config.yaml
experts_per_token: 2
d_shared_expert: 128
moe_layers: [0, 1, 2, 3, 4, 5, 6, 7, 8, 9, 10]
router_score: "softmax"
routed_scale: 1.0
balance_bias: false
groups_per_token: 3
init_std_router: 0.0171
vocab_size: 7504
beta2: 0.99
grad_clip: 0.5
batch_tokens: 131072
seq_len: 1024
steps: 4870
Below are experts of layer 7 (counted from 0) of a mixture-of-experts language model. Rows are named router (the router's row for the expert), up (a neuron's input weights, with its number) and show model dimensions 48-95. Each number is 128 + 24 x the weight over its row's rms, rounded and kept within 0 to 255. Numbers have three digits each.
After each expert's rows: "mostly gets" lists some tokens that are sent to it at least half of the time. This comes from a sample of Wikipedia text that the model never trained on.

# expert 58
router:134143100163097102087121143097112125136133119122147139120164097155121096129110125127147147128144149126098170117147147099102149135176100128100136
up0:111118102114146098067152138109133110117129137123135174137126108149159091106143115120103098143120131116064134152151132124102135120153115120122110
up1:110136117144129127092136129112107157094108097137162152095164108142106130131096144137148138111142123144145158125143166116154125126153126118151122
up2:168136131120124107122173145101141101098130130161114147116107123120131088129112100148151114096127106132114128135118105128089147107141191151128148
up3:117124121132133102132169141111104099150081120153109158108197131129105114141158104142189111137115128095099149080113137105140121179168117125116135
up4:143168116108104153122092109105102137155126098108093138099159143104115117096141121142098134116147149148140162167152104097109165124127111142123135
up5:147140135137101103099106095157172133153139099139169084120150115090160066113121116112139104132117160126143145127123152104136129131128152148097105
up6:114137131126094128092138163118150151137131106174164142148134099140169106100134085119155130125119161118128139117122130123090067150149143149087165
up7:126134123131091090102162151097122158124112126151112167129147120126096132127108106141129145111134112097128080145142154092086102130183124119122158
up8:151125125103105123096088099120107141142116118154163162164096133135176132123120120165127140161120141153103169144126144115109151087150144112095132
up9:130115111133120109145128166141153150151094108126141146084085141151122200102142121121163118142130143131129136109138120099172126086151114142097113
up10:116128122116106132124083149071135166145119096159154141113119146107099113104126110136117123108113148130107112121127180136146147119141136121121132
up11:134133123158121112095128153133104122112112120138146106126135129149159075145103173122156124145146125098106127134144122107138131137151114143070139
up12:136104110125135167120180127088117125113106138134150168094147114122107110128116151134104115105142126090115150108145113108109163144176135087114138
up13:165134120129132113101177128130127150160122160191128136166130128130106129112111113127143168143110113136135151109148112128097128148172157120084118
up14:123122144119145124136067170098168139151101102170122159150137097163111162153107145135171165124149151086123156150111138115123137153162125109143115
up15:089113117092096132145152139135130139114108152113150124150130154142101105121093137142133094139148114147142135146130092123189104136097148127145143
up16:142145124123127122108148143107130130125120084207154182159131103121105098107134073127154132119166067169109158125136110144146125127145159148116129
up17:131133131076119130136114168109164150127088118125180168115158104156142136101140119133126147144111133130101128137149160109141092093140183135099114
up18:124152143121122116141131128123151112123099113120109166163172111142097161104144129139115129127111157099128141132142137103085140142156101154085123
up19:155145141118120093114164124103137106128156156089150082147177099152088114130110105102125099114148124123164144147138110110146142098166159119116111
mostly gets: "oth", "ook", "rist", "some", "ost", "children"

# expert 48
router:158129107143118105120110145125138146145148131113112147119133132115133135116087126143165168091151107132093135149187133127125158147142161160112142
up0:167131132097110150126125138135120115156092136128115155206111143165130118108108177109089167137150145113149129081163131134143124085150156130143130
up1:134112153162136128177115180121125140130141162118138153184148128122106128120124108161150134117135154126146140145161135137145155127147142148123098
up2:103167097165127115105107166104087142108099133139143135123156117153143103119143136135127109153137152130136132143193165113120102084188137135107137
up3:115098134103118131106150150125118112092128122123114118205117136115092109143150087114107110105141107101167114124105083125113138105123096103104095
up4:127145168074138149165124131126170083109140136145119080143127160109150095163119194127107107118162126134136148104123127120123166178116134104141109
up5:114136159136117090140128111119118160127131122115206141130144120146139106177117126119076176135147128069143142182104114129151135145162124070104131
up6:142105118111128115121124118107119117157096145131158168121127129188131114104101154163095131199175155119113151135127146118169162091128080081126120
up7:129158080112131113144139116109119110103140157179130099098145093128119092155137140121134097172160150126143184080127107134134163095145102121141122
up8:124157166106133130133131136107165116130098093131136089114131133102141114125076134142126119115106116105130109132139105124102146140151173100138115
up9:099142096134099124142113139110152100129113140134135144193113119130112112123109124093166148133159144116085167118098103157144110136127117133094095
up10:144137125125138105142149113116123164152111129116174131162179102093147133135111128135114137125121163145077094174116154119127093105150084160110108
up11:141126152162134129078122128103102108139110128124107094147075108108113122095149090140100176123132125130093189151127114106098115127121081157118106
up12:150155093098121129140118148131102096094069136115147134140149106123135134130107122109105187099126156106080146125137137137189124103121112096119147
up13:135137157107111113126138154138098132147124116135139126129129097141098130132175134129129146101096147086163141132152105123095139094130098072091118
up14:092122163101114119111144126116094083138123114112117097101146155106135116094122154161101169153119170090123124117193131128115152144139126149124137
up15:121112134132110126103122097154159112165110141136142083159139165157147138169113134136115100127116095145134115138161169136143174144146104131130115
up16:085153136137133123127108096116121120111082119109174119116126108171117136148144119112131155141152105113148123151127090155115136178151136098126102
up17:166108167086094101139129123125083110151098157130099137100132128110160116120138121130137114111092149098136145109163123130147178115116154162094088
up18:096121129110080126087155150117139128113143093152142082170162136137134149127120157141117154121148125109126149127149138082167087128147137142071102
up19:130152168127130146156129133133136106156193122101159125139116129132093132142115093145126159136145138137137121162150136139111184172147151108155124
mostly gets: "David ", "John ", "William ", "Robert ", "Michael ", "Richard "

# expert 13
router:160138079134124112105136129114136133117131122123120169135156109138114147115090153133170152100156120123088154131179138099156144121165154151091157
up0:113108145105113097111110174142172113043127111135139117097176118149142134133108111120182104113078158150103142116140142119097138144141169125119129
up1:147110123132128119114102119126146139159111153128137135103097129101157149102090119112093118109153122134080173147154144140101174152184152113137137
up2:142105097135141099121099123139181130094156141114165110126128181153140073087174114096145124127102133098116135142171101095095114105129121168109120
up3:134165111097137126155167116114101123102130122158141161143129165116137148139132159136103110091137094096140158151125166129125084163163141158090124
up4:112111160085141130153136142131122113168140055163134111086164097144145133161117098137143131131161122129141131110147126093095113166123080155119126
up5:140159150095122107150128063135124104120106082130137159157092109131145123097103149117117118073103116125146126132116156112100116105121182161118108
up6:107111115094131136126115105094156161131104138196126121124111117102119132161143110123147110130102132133149146118120116126152149115111147137116119
up7:137154136118150084118132165136122107132132134147129161105151124095116132078107164092127155175161130083136190107151126113148106118168160103121138
up8:114146084144110113156153133128140084159156127156117058151180092154139128146129134146163091132132130126117145142137123095147116129135113145066171
up9:118142123188155095141145149132128145081182106118176136105136141140131133084131158167102116128184112150110171135144112123138134086091164115102088
up10:090099126085081133112091143122144146108102139108116113151174151141113145164112090145096200076130157093150137125155156103139171122126144136122142
up11:147135113122131065164156134090168099145103094177151128073146130148104081125126116102135139148126136152141114149155093080159146128130170093124144
up12:092145181111131139128115108077177133141101116130131141128147162165126093129146105103138137115082132134089108142116143119118144147127139119118095
up13:111182151088093113151114158152123148116111143121139109140124107130170105157134161143141124151127138135131147140158113110102174181108097147113122
up14:102113130149126117138111138114163144106139147160146106133129128125151123094139106143128127100092140129143141151131136139067082166199165122112107
up15:130109105155112106130123156145116146153105150154170166094133095130155122121105141125117115135112101114153124148157194073152150106172108109116119
up16:133140144108136148141116171138158164157157153129146132114158129132111103135127147150114121168155140140079152124121090126151133125129106108094140
up17:095141119135116122095142142126146185126095093138141085156113141164120149161060150125126114111170145099083122145169146151118087153110087128117114
up18:111161088122101119116115135101123179130129083080150158079133135169156121107138085174106137150154117119140108122137145112124170124137132112128127
up19:155119160140129103103163141131124109112125097103119150140134116172127131109112146112156127139131112158115129164146156144148130106137101107099163
mostly gets: "K ", "M ", "Y ", "T ", "ital ", "S "

# expert 62
router:116141099112111106093133141114155146114131084143130128107133130114124120138106120154160124107122111124109164153149132102114129156159143139114133
up0:140141137145135138099138110137086160132139159151111153129105183123162169139123134197139151146125137107122133116162106126082110142091132114132122
up1:130142121155132119119148148134144151127093153164129093137081117122134112140100132140165108106122118136116088120135108150120164165134166159123115
up2:105100143116076093169169119116123131074176135162113130117144124186144129130113108131160147153145144138116086087159145131119110141102152137138125
up3:199130096128123130117132142149100138122170148125139110155138143152127175108113130092140119106125156104109108117136159139119126115150155156137148
up4:104118134109111123092108129084171119079077120128158132132128092140128069112146106120115137089150124146139142066153106118142116085151079093099116
up5:195102147155152128137156159121150134096135154148114181156127157155084127161109171157121117117109112147134122117138098094138136141136156115120111
up6:125122080116125111142181112145095146161145107189106120129129098179131141110118119157135160159125131129091117109150100113150105125136116155139150
up7:126150096130132132181138112097111146114124120102107129155181147132191109167131115101195151125123125112152121142130106143139169116120118128125090
up8:123173112162089110107118144073109134148111138158143148150134105116142114134124131136118136127130142121134158105193154101135094167107118079137158
up9:115135088144134118092122138089117128149101164130136130180092129129124126148145145143135121164136114143144185108166099124173107163165126108123149
up10:151136145119093125160162092129123149182147135134103137120107111108090117111129134098140139165101120138070117111113132124108130172132117191135116
up11:147188128106089139125135097115103147141147127167139135108107133117076103132129115123170155127135146130111161169107143103120130140137126171106103
up12:137123120123107115193163098117123152133078107146145089125133126112139099116116129070132144145144128143103134110103141084145093163140117145107097
up13:168165091114100138166182154119100157166129156105108130108119137123123127093132120105166145168137120108075153128102148151090099119118130142130143
up14:122163139120145112162072176121146118144068092178148145092102119125129087150149130161126119135150105145152145104122153083117138094133136136110142
up15:150162074107156135141141143127140093087109170139152111141123086156144148072137152129120110087114146142079137123131131131143124131121136116132088
up16:124129139115124114079105126135138107107086135126150151163145117123144104140168120171133137110152115128142186109146082159108143129149130162108109
up17:075110089158122113120132128127103120112149160119138144113147158123116080122140114109161106120147121108136136174136131098126174117131102118114135
up18:107120130128098102161141130140127119145103088145110129128109095157108143122125117101116139135081136115126174133179120124126141123151138109124162
up19:124086116127114131071107090105114119089137083122149139099147118126131088166107110131096125140123125127143133087140138103121180096168142114122163
mostly gets: "\", ", ", ", "), ", ",\" ", "., ", "See "

# expert 57
router:144105132139111089107122143100141144157132089154130121090132117090116106153088124153128160102131159078121146117147132114101152124136165150124106
up1:118131111117143081140170164139164153132102120130124138137094127113135110158077122111133110137123155183132128136111112125115090119136184117113132
up2:146128116123131125126118080135155124153141088101165118120113168141114114152107119115093157152175129121144138147179088141102074148108164150142128
up3:144094110130151115125132118116145131155077106180120111098109118130115138132153098162113094141154123099120131193144126129122128132098126117124102
up4:132097146110148093109124110085103151099114080101135110092129129144104116136134146113067091122162133097136171112138089110127120112129088075131139
up5:100088117084137093098113187110106135125113115131145160132116100120126086126135103121175151119180101088157117112134119104131120138170136090102106
up6:118128118144112085122115125138143139133143117176114101136100135136147151113112119097152091175117106132120143138115108150090130148133148103048089
up7:087136132153140150091119127132155165110140157142114176128114112106145113144118149119121136109109124100116168186136129134149138139157161194131128
up8:123132144136083081156168130123091150132135126128132166150157127120108142131086130168114114093160108114119115187127118091130080114119118175142096
up9:112113170066132167113137098129185122118139099124163104096099153153099143151150147152140153108129122133122178167132095135124111135131170108125114
up10:143097094110140119108125131143137117139114146177128094110120117113121123156135130154115154115130138097061135154150134148143137110102114110122094
up11:117131097156121114075120133160115089116119138164150161076174118156116152115168093122088135181152133107124166118123152095118138125144134124141149
up12:107112139154144146114107105145161128146143118141137169126131137110105120091117134129160141129114091073141167097146156109102086140156161128099135
up13:128079081111156094113088125119132157164074143138156144144105106127120134084118115119163099151115118095147132091146163119119132154119137133105113
up14:137171123132118118149141094080181137101093094113114133166115115158155110138109137138179100143144117143133089201143128124093136149138110161116125
up15:122136125127115120109153154148139180146093132149124092117163116114127154160098132169110162079132087125087101103113137121152114090138100131142163
up16:154118109095108119117109114098160150132127150137168133137151110112165104097116128115137117117142121139080164148148122131139112131107169133100135
up17:114126161104145084104111145131099102129128134117070108107143201162087083143114131153181131063140165141164100118143104094138131168100123159134145
up18:134099068102073109108139132135119134155097124147118131092078129136144071094110114121122145117136116095088117105133178129092153122147144093127122
up19:077143119148131122115122153152116156116122076116167142126153101132092162110121130141101100126126153127137102178120145112144123144116123146099132
up20:109148136123133123128098151154155166148103129165120114102123178104080113122123137165138100077142138096149148113140127102134120113141100141119115
mostly gets: "ator", "ism", "atic", "acea", "ials", "sib"

# expert 7
router:134147091131112101141152129116139143145094095130149115130159133124141122169091115168121151153096137111138144144177129100125137144137145127091123
up0:154130104128157134128133140111114106092111147113105134140110103140108102047112134095119109105155071143119136120163085116169108117113130131122118
up1:126137075112087142146149147100139120122111183118137119147103102145159130099113135153119162098128128126128135169114114127150134153116150124097107
up2:112161095102153136142137132134157168100117104145155088159085060147137111123119124149087116143151086148146118114109105097123102149141172126099123
up3:154145098150112139136109116136160136106128153127167102126152146092128069132096117138118161092162153093099129147125151137157149113132105144135095
up4:130099174159100118134103169120174154108143085118129120118062140125135116126127134169144138109130127134129159118166140096095147128156147171134124
up5:159144143135099068122140099131110159172152095147130103152072154096112106125144146154109130170124131126118122126134097125112128125113144170135134
up6:099106118120094115109112190133147124154159116127146095067175111126130117138109094103110171143145134146119139157133133136087102139156144176124160
up7:085118113186160098149087157119118123066146098116113078167162119140144111103145117127135148110125137136084106147122204153133132166154135132120138
up8:087143152113167118114111146133108125095126129117132153125133127132110123127139126118146142163114137190131146151124117129122138145131151162143099
up9:126192101111116117141118137097113164111123177112147110128116177132118135164086149137096176142167128047117094139144114149118110134123094157151152
up10:106159096097095102134115129082155123121110116168125138104107118181100116146126149139121098166140149065082160116133135115150074150109166101103151
up11:127136147166088148122146145136149161123168127122148122111131177148111068118089114079137132116125077133094124132157152100097165116121144168141122
up12:100123137099141121136116160141141123160147152093192111143159143165082085165121120164106139125121144120096166192114134130143126154136127135149156
up13:095129170169123126107160162135142136131118124137139090133121130112044091129139129161165117125154124120138125137103104095142085163114119169140128
up14:108157089090147127114126144117123104128140143157168095136154154151124076109130142126133129145123086090138143148178082133110099118100116130103150
up15:081122072108087112128116150111133137165091139120171115099147126149179107130130101101141153130090121120095131115130150130117089126136129136103120
up16:108128073102115112118142111118094127136183135096153143146099121146156145138114165122122141159123127106118099195126118123116135100161192148129117
up17:129173130118107092134159122100113142128136149163136100157121107162118147141155122106163122121148100088105107113158150135139129106166157128129092
up18:112127176092109145134134093110107132162169141163141128138137158129079135122131130121157128113154128098144130152198097134147103117119133158114173
up19:092098107121096050117164133141143164121117130154136139087152135162101091096147147127130149132133109118128085134144117129094117131125129172100146
mostly gets: "c", "k", "g", "n", "ch", "v"

# expert 32
router:115138069136135105109151170069145120104123101132137124108135148100112114119101102148114138142162133123125160141149152090091113122171124163119115
up0:153138124113132102122153144130158121138168084120114128161146114119155113110126106185137169112142150128142128154154116118115140143151146162104087
up1:108123108125141132089110119138130130123110110111115137179141165138109129088080116074123169123131113119150130128120085088138107133122114116122127
up2:110144106106140054109154131147168108146108102140109120107117111114085139108122146181088113117115129148143113158127114156129100139119123109127092
up3:111114145099129105093151133119119139139102111111130140074148157105163114087083124166130150151167133085129125154145092120155119098130166129117140
up4:134112137134143132081090099102137101105080100170155158116163118148155102146117131110109141115120116140098160107137141117138121072198138112109161
up5:115124097120103139115145138097156103147143100088108107132144121155092119127133138130089124092159148120124133121130119084126135106079115068134128
up6:122087122112102117116127163119104136169121147142131163103165100116094117137111137056124144123104140111126163140141106118125120150130097082113144
up7:108120143154130108140131139148140121124100143139166115116104140139132105164160149125119138125135117124128128160139133123133113137133111129100128
up8:140122096096135127112129115101142153121125098115166175130160141140123114107130116114141171155174131081130125134145104141108139156163117117107151
up9:132176118111104140116166164112138151102078152112134124129098122103111092110120100139155129086158121109125112131130174133126151152130143136112088
up10:152153144148085138155153082121149171096127102130137133132131133133143133104151130174164111101085127102119119098112151101113154130126163125151083
up11:131139124106113088132160149142163155132166088111136108118141130182110149150091140129095141171173132125127109164131131114133105183121159120129136
up12:127136112129134054136110122084120158152153123112123077111127113176130119156128123112134172124089100140126111146151142098125124167178132159117121
up13:122097095093111089110106139073127176106151112126115126146140093160139144110146106117173110119094143125119144149120114126179108100157115116091115
up14:154152146185102108126114168094146137094139128095119146158121107095140133146130139123159168118153111100155126128133119133119160163144148136130122
up15:133133136140124120097085116130121174184156099119153147176119179139172097115125122100172146137108181141137129086164149165117104088134150072111134
up16:111144089064090101111172144135142156096109111110129126153127148136159144105120132120158116091129161107137123149124124098156133131094105081135122
up17:118124135117109124075161077124129102138147129074138143116116148125162115168111134137144114120121116113109116106141077104088157132084110147131125
up18:126166139130128074145132140116114200115105088201164155124095079165144090134110131157116149151130121124125103136151129095157107154135143168127104
up19:122171126164109122131144138092141171195102082185192107128149141103118111145133135154106151143134134118140104143162114081106090140117150151122129
mostly gets: ",\" ", "m", "\", ", ", ", "Qualification "

# expert 6
router:143135088157118095119134140133111154141154099129114131107131135094131146137095143149149147133115131116101142161160145087094143122157140167097121
up1:132116131151118092140137113123171171162116118148113146143125152113097120111115134147128144119132108146149119137164168081128129141113124141120138
up2:075132084124079125126109152128110136093154080146115135118168123096130133151149104111110126090161123119103131100125136112147092150120144142141087
up3:126133118161112090112174092106130116143127143137131111145120126150109131150141161121084128068172144128129177110125133133108127165159113136128123
up4:143117155149105065136102099136177165179117107132164154155094129137094137159102160149092134134103107103118127065123107112140122119138171139122156
up5:122113167091108098116132111107125118150107110125124150100085139096118141159126148178098145093120144100151099099168142090109114124126124117100099
up6:083090130171095122150092164129069117111166143122103147100174139117120123126126149131118181109163097084107130128163135090117115128154168162132130
up7:136129138114085107126120159135126155082091090109177133136131104130117145133119159088171156099143119145130143136141166130153147118105149126100119
up8:131186119112148121107150128116131147112126101123158168107116145131152110154086159142100142168156148129131149122153104122130176127144113078082122
up9:107125140131037117119119113093105119149170144140132118117105175137113105129145098135162153129128177084133142134124134128141094113128097111112118
up10:145109154114113109123124127100134115144106107118153137089149149122178119140101188082088111143169123118127117177113170092110132110106118153114131
up11:079098115088099114125148150120157111155124149164138146111149157121133146110116088124135135106127166142084177122129135137137135113191156126127088
up12:095151162106113104105167167134149180138127094120150143099112151095128086129109171091084158121131144141101127094170147111108094151121154138123124
up13:098127156142132114124137161154135104130150114151092140096124127129099149163124093157141142125075172146116169130186117068131121104121145140130119
up14:123117133149141090133172171136143176110123086111144130135138162155110149097153127178116131114114115110091147108130122157079104174115096166117148
up15:141138128168145139139139132137136147136136098138165119138141143108115085127104138104157069144172094101114148120123081143148170159141103146122094
up16:065136121151146051144132093139161155118141140121162163104119106149182134100134152116121131140160181143137086112164130114114131135166128134102124
up17:147148140127128059083154106147089166139127127120142165157122125100106122135101096163115165145141132154119119105129129110121132126136132164137134
up18:163131132152154138095125121136111116153131141120193134094103124097126148096137135134069149184133088121096114123105150116133124138138125148110111
up19:147168157145116172082141116151112121145141082115118137106131119102117129116168176136133172166106138087123135140150120120117136121130126127132105
up20:081112126074133131118105147114116164164111160172090082111143116111128099138162088133160162086147155158136117101158149145115156124130142123092095
mostly gets: "ington ", "burg ", "awa ", "bury ", "ski ", "ov "

# expert 19
router:082155101102113098097118159102164142089122150156153130158144116139095110121077102142117113126131142093135124144164114089113131140148110179105132
up0:107139106102147136129108176099138134158118112166173112146125097110180114141148123134121126128166128107115109148118130117158100189128125163137108
up1:093122127148124090103124167121127141098116133089090167131141147103117150101144123102169178116140143108111149152143134108156099116139110080114138
up2:125137128111097177135129139115120087135141129141170122139141133100132167129083131122137161092140145080102184100129146148150156110139156123129136
up3:165101194127124115131125091120155121152129130133143147149113123131103090126076137116135149123141135120161107184132131076114151130127120172117132
up4:179166147143119139139135121101151123116122118172108151136129140124103145168097143080096120120153143072147142156168135094149145123141124110148131
up5:173118109113134104137131158091158120139100144142154147137163134129119158160120140128132127139164044118152139115129114091149135174135161136122146
up6:117107131130124112134166136138136146103146101127144106127147131139111138152095116183135128079158087158117149131149129080097186114123097178125100
up7:118121115141107092124102152137139126092127138127113103122135129159086123116100133122137164157113106173116126176158168145106153148187146157132104
up8:093129103161127118129184118105098141099102143156086135118158115121133140107114082106116102126109134130125109110125113113167140129117105148100148
up9:121105086095080095118104139123115128178119162156153139123108110136126147102111143112126136121106138134126144149127147138118102161158158079086106
up10:107112129123116116090089119135093133148122109089134111119145136117102149148145120147102122125135175101095142118123202092130151137174114099118121
up11:126106113132140138099098147113155159182113131129158145140117124082160133107126101094108121065110143143117135122124134131108151116152131120111105
up12:130134151141148064097135138102124137140104143141116104134089133094122132094073139093198156124141107084113113102124184115110115134175142126135090
up13:133178123122138153141096113115159133112125140116122083169159123101121106121124131129118105181117122144133155111111116123151131179165128150107107
up14:143131139147143113123145093126174125130156092110152142112127139123153105117115138124120115095133149201121153178156109109086088138117142127127123
up15:129170095129137107127156139137196115129110144158148091104106112173169103155163145148113148125166139109103090109132158089124102078124115170117149
up16:133136094098156151103166116116159118142145141137160168108167141153117121143110121151126130149129085137096159130156079125079082106128119098084141
up17:100148091124110126105131143142074172133115107125128129142154115156109089098091127147111108136149155152101164117129166134156074153164115121117163
up18:082120145157125142088133133140149173144126128101155148120148154139132128085159113104102094135139096164111162138175152110147116153159098133109072
up19:155155154165102137161151128105130115138104131119137118117180094073129147115107116171153165093127129103146112137129091136121097112147186134100108
mostly gets: "f", "dr", "Dr", "h", "p", "w"

# expert 36
router:092142132111117083109104158074126131151105123155113152133143126114140102128114145132168137119151124109111136143187121101134144154129155158120117
up0:118153135134126087125119135070093134088103096095148158169135163159123110181099145149117146120098154112131128113114194140142149145147114125124137
up1:118124159155137126162187116128142153100159071128116136128090162184101133156110133117120117126131121156163124122143072110105113130124080123122168
up2:136151142138163115106118146128101122140103144107090139131127120156133166150151151115137135068127141120115134083159135093141130142137118139095195
up3:109155117142083117110165094088125108102113129095148135093161121104136164122143114145142099098146158119113153117148130101105168128135128149120085
up4:135124144138104059125102134111160168129112104130138132153160121138118123113134105136142146139120105115138121163128169103093095138142129114118116
up5:122148096149125071172142097075142124095129133173132114178111210103109112112135113125110094163149123108150161107142165154119172113124125164106137
up6:149121127131123117117109149092122132161097098093133154137089118133121134133117154154140144115129129103106178108118144123151145106187138120148113
up7:126093111095113085144119142135124112127109127163147110099090135104135149093135137097161133158104107107149124151142125130130171058126129146125074
up8:088121147120102104128143136072120103134141145147136121122131099171156133118128169140151136112121149110134119127183128098119130137138091129131109
up9:130145159131105090131119177115122123132136064144176176095130118154104155116125121134130105126163133105125134124154150135150124141156090085115140
up10:105123136183132098145138162128134143088135149136121108111113136133152136142112119147107108144184143126133149147129154146066168099171145154115173
up11:134092134182138138101128110121164138169120093124112076125148097157092106104117097145133118143165148114094118131134173121132113126090118125122165
up12:135151142183139105145142110103166193107122104169110151129104126137127150136131123176157153144095107122154097138127105115111105119157144158117131
up13:160155120092082109146116177106133165128099121149141137115139133157158116150148151154112163137125143135125124166171096132168116140126149122131153
up14:095156095157148107065126111103111142133105053124108135099091147166155094119116102125176132124150102108142145124144150108107181148133098061132139
up15:110118160157072109112117114162118129127113092129105118096149150113121109088143114161162147126129172177136143129134114139108166113142102136139163
up16:115159132102116143135130150111152141123129111112161124123146107120123101138080144119069169130152110112090124155166147124150166093143155153137087
up17:172141144150134125177121104156098164142123095156113171123114158155097177152088132142134109130156111106111146128170109126094132091113151131133107
up18:135188150123137131147172142114131143118116148138121169095092135095159124121079105137153168157116144137133140162105089132142081156133159087113160
up19:099142127132136100131119159091100125149116115149117127148115086155129078124114114156177115098147095134111110108161100129107134158133147181124126
mostly gets: "): ", "[", "–; ", ": ", "$\\", "· "

# expert 38
router:132132109181102101110129121103136175106122102140116122133125127140113154104115179170165149140123126108140121105146123064138147109165144153098116
up0:108143141124090118096097102116125129161123134127120167093100112133124101113098125133149113113088096108137150134121133134116151107210173153100109
up1:128150151136147107119119135144103143125111134150097159128109163104106150130116168127101145144096109096135169106145141125170139121158129146082158
up2:092099118135136077140147141130124151125140110134159099094128078084152136139098115157129170106100108165122123116147142091139134100136113126128148
up3:123135096133147121108110112109115145131137103188137149100100178147128121084134149117153115160108133109108107138133124115133138123110191133075112
up4:115153101177136130101157143133182164129131128118135135131140111146144122130124145160157141179144158099102146141115134128114121170173141115137131
up5:128120093132124115111133118147134139123084098176129124103090109116206134096172130103161123123127119096162114136145138117126133159117103132112134
up6:068151092149148124135112156143132148172134096174121109120104147112162128136158155142161136101141144110120150120130087123116137144133123111112063
up7:151155087139121138125101149137144175169128160114116148135134155103100133150142102175111118087155113126103128165126167096114152158160141134115127
up8:121151109151152126081119106112120150137074094163093146070136125107183141137110131146142152144178149132117201150133133075113130133090125126113152
up9:110138081134097107125144140076135172108093117117167120108170132116142101134115097116161127114119136102120109119142167075125120114191100126103069
up10:123125107143082120139122144100130157125127139135165139147105116177091107153141130130184110140136117123152117134142132097134128161120143154085111
up11:127124160142106098113078115136129147173108094115175128128103149146129114115097101116132131073089119066123117143140108094095118102139123136126119
up12:126102116143110115095160100122131147159123074134152138107151134126139128111138101096096100174124107096098114131126149110145113087124158151116111
up13:091138111138104153153136133158128112109106127153139159101163117148156104118103170117113113130187147124115141129138107067164174127147082149108131
up14:152119092132117092140120138138113071123135095161114129149140117128104145161094150094104111143163126132125177150156100111150167149136091141142113
up15:144165091139125129136125124116147105139131134133105159136160139146124139100127154159126112082190141128143143165132139122111139148143105142119068
up16:136120091170116143134145160053159153103099117142177129169160133159133091170091130123128095155103130137090159125153140095118130106127113138159125
up17:138149135166074132131118114122148184104163076148137118128141143121097136160099143161135181139109132123129115128145152086082172099143106168123116
up18:088132111144118096148112134085116141127149088159146104080120158124158148151110132149129140114138130148147118163138133118092124127105108170153113
up19:122143084117156111084132121147153097102155160129156130095114110130134098148130133120126163116118089070048158121130130105139160136148133121116122
mostly gets: "Public ", "General ", "police ", "Population ", "Prime ", "Chief "

# expert 50
router:131117103125086097113115134085139140112128076121173135104132124128168115106099150103129179119133152113101138144150131108116115152164138160080146
up1:095127145165109121139126125139129149109143137122148155127129125122157142135120141154136128070168145151086134143132142099158148120159084135091105
up2:083105119094113154099103114100147147124153097131154157105159158100142085131134081116108108135105154104053129138140157082136106134155147125094151
up3:135206123136115119124150167107138164111154119131126106119107138128143123117132162159152137135118075122102122122138167113149138110095121096137133
up4:138078151117101156118146125079152126088132098106148168082120124145129122133120151105118097146120144111091164153134151079172117144145108147095133
up5:127125176136114115102129140130133176123137134084164149109148111100137107124125120154122148131128120132079138072159160122127114138170171138130095
up6:158131149120105108122083122117111200148115139101118142179075113093140127192112127178129144130184112107107176135133158117112142137128129109130137
up7:104121090151137154120104146113105171100135100143139156128158125141126154157129113125127113125168154117162180144155149114125094116175086138073121
up8:140152114088120085118117127127166102169120100185132157092131126129126168129117118152127145051133113101126147129150153129130102108144123148139119
up9:127154148151109101107165158085139129100146075141104113158131157170094088111146117121132129140157142115128160141123131121107095128113158151119122
up10:151145096111190077097107109109129123175101123128101137152118135123085126105117117122130158121151105124140143186146140129154154140117131175122124
up11:126126136147104128086149123115155160095145090111136135117130181137091104137097152154112127152069150099116164122132125112104121079126134101111135
up12:090097086154079140097094175123111122128138140124154163102146160133161129093144125115142147094108094153060169081144149110136145134126111125116153
up13:104096097106107088110137134125125090135128151152126113112165086114192160144117140143149157079133136135113144130161171122119140132150114105060146
up14:149094110162105090109105118077156166139095100144140110105119104111151131092117138111136143128120089145125120100139150127142129095211168114096087
up15:158109115111104109083136124137123144103123066135150137088104114087123101173113144104101133164145178109134134169150160126157150149127141136124158
up16:122104125081095088089137119122132131157146112119151136123117101145125134156098128111127115108126137125119111112150124148122132121166162163068137
up17:109167083140134123097166123133097152123135102127174133089139156162137173150133096126104084098107154117132129109157165121118174115143098121085112
up18:119121139120091102114152135113122125142150152152161129123118115167113116139102099116131162129105107147088153143149120108083142094172125097148164
up19:094133135131088126138163149117097171093127122084132135121159108110145126128115095123122141111146110171094152137127127116188106149105123133115128
up20:148168134117101114137126143124179170108142075111138127135128164130105091159099094146090107085098148143136103135172096083141122099106138113114110
mostly gets: "States", "Park", "United ", "University", "Court ", "Australia"